Experts of a small language model: a sigmoid router.
Below are experts of layer 6 (counted from 0) of a mixture-of-experts language model. Rows are named router (the router's row for the expert) and show model dimensions 0-63. Each number is 128 + 24 x the weight over its row's rms, rounded and kept within 0 to 255. Numbers have three digits each.
After each expert's rows: "raises" lists some tokens whose logits its average output raises strongly, later layers aside. This comes from a sample of Wikipedia text that the model never trained on.

# expert 4
router:116136108121137100118148129117110150146142135132120094081136107125137145110145129122113129089139156125101144124115121148143128121127185149032108137100135127111114120139130102121146142145119113
raises: "aca", "ami", "ela"

# expert 6
router:161142163181134127141135110110126137134115128111148159134177171130119166158155150113121128151147124077155142162146132100126156149154161094147106138168147146103107135138136125125125156111152094
raises: " Turnout", "weight", " windows", "ă", " ISBN", " etc"

# expert 7
router:113136138140105091076120139101130172121133147099118143169142112161159132114136083158124124132082146139127123131155113137146146156123088097113133130144114135160090139112129132127096171084135125
raises: "-", "St", "=", "Scientific", "The", "In"

# expert 11
router:148119119134150125128149130147143094125143171148150117120136134159129107158117165123135140111158131116120133130144161126106121106151144126098109125123108124121123140180135109076171168162130107
raises: "weight", " Density", "ß", "shire"

# expert 10
router:077181172153146134081141193121126133160123098116096122110141117080138110163085147145104129105146139135094130143114082137134132160161104109162146125128123065145139138116114122162134144117078142
raises: " vocals", " cells", "election", " voyage"

# expert 2
router:104135129140139179148115099152135117111131169176134153104114093084111140130133124127111117173140101131114112121133117125082101104120091150151149122126164156110164132084099133145048146144143125
raises: "idae", " Turnout", " windows"

# expert 3
router:111109130184091102162140143150131121126115157127122166113119137192141090127107115126150096163104108130140117104154163125157124116119084110127117157139130114150166119153110137140150079137164180
raises: " Route", " Turnout", "election", "ón", " you", "weight"

# expert 9
router:149131135148154132114155128139155098120135166154153134139127125141119115160130158125119129115155148106145109156135163115122117108168145133100120111128121133121145140186118096108144150181114120
raises: " Density", " Turnout", " vocals", " ISBN", "ß", "weight"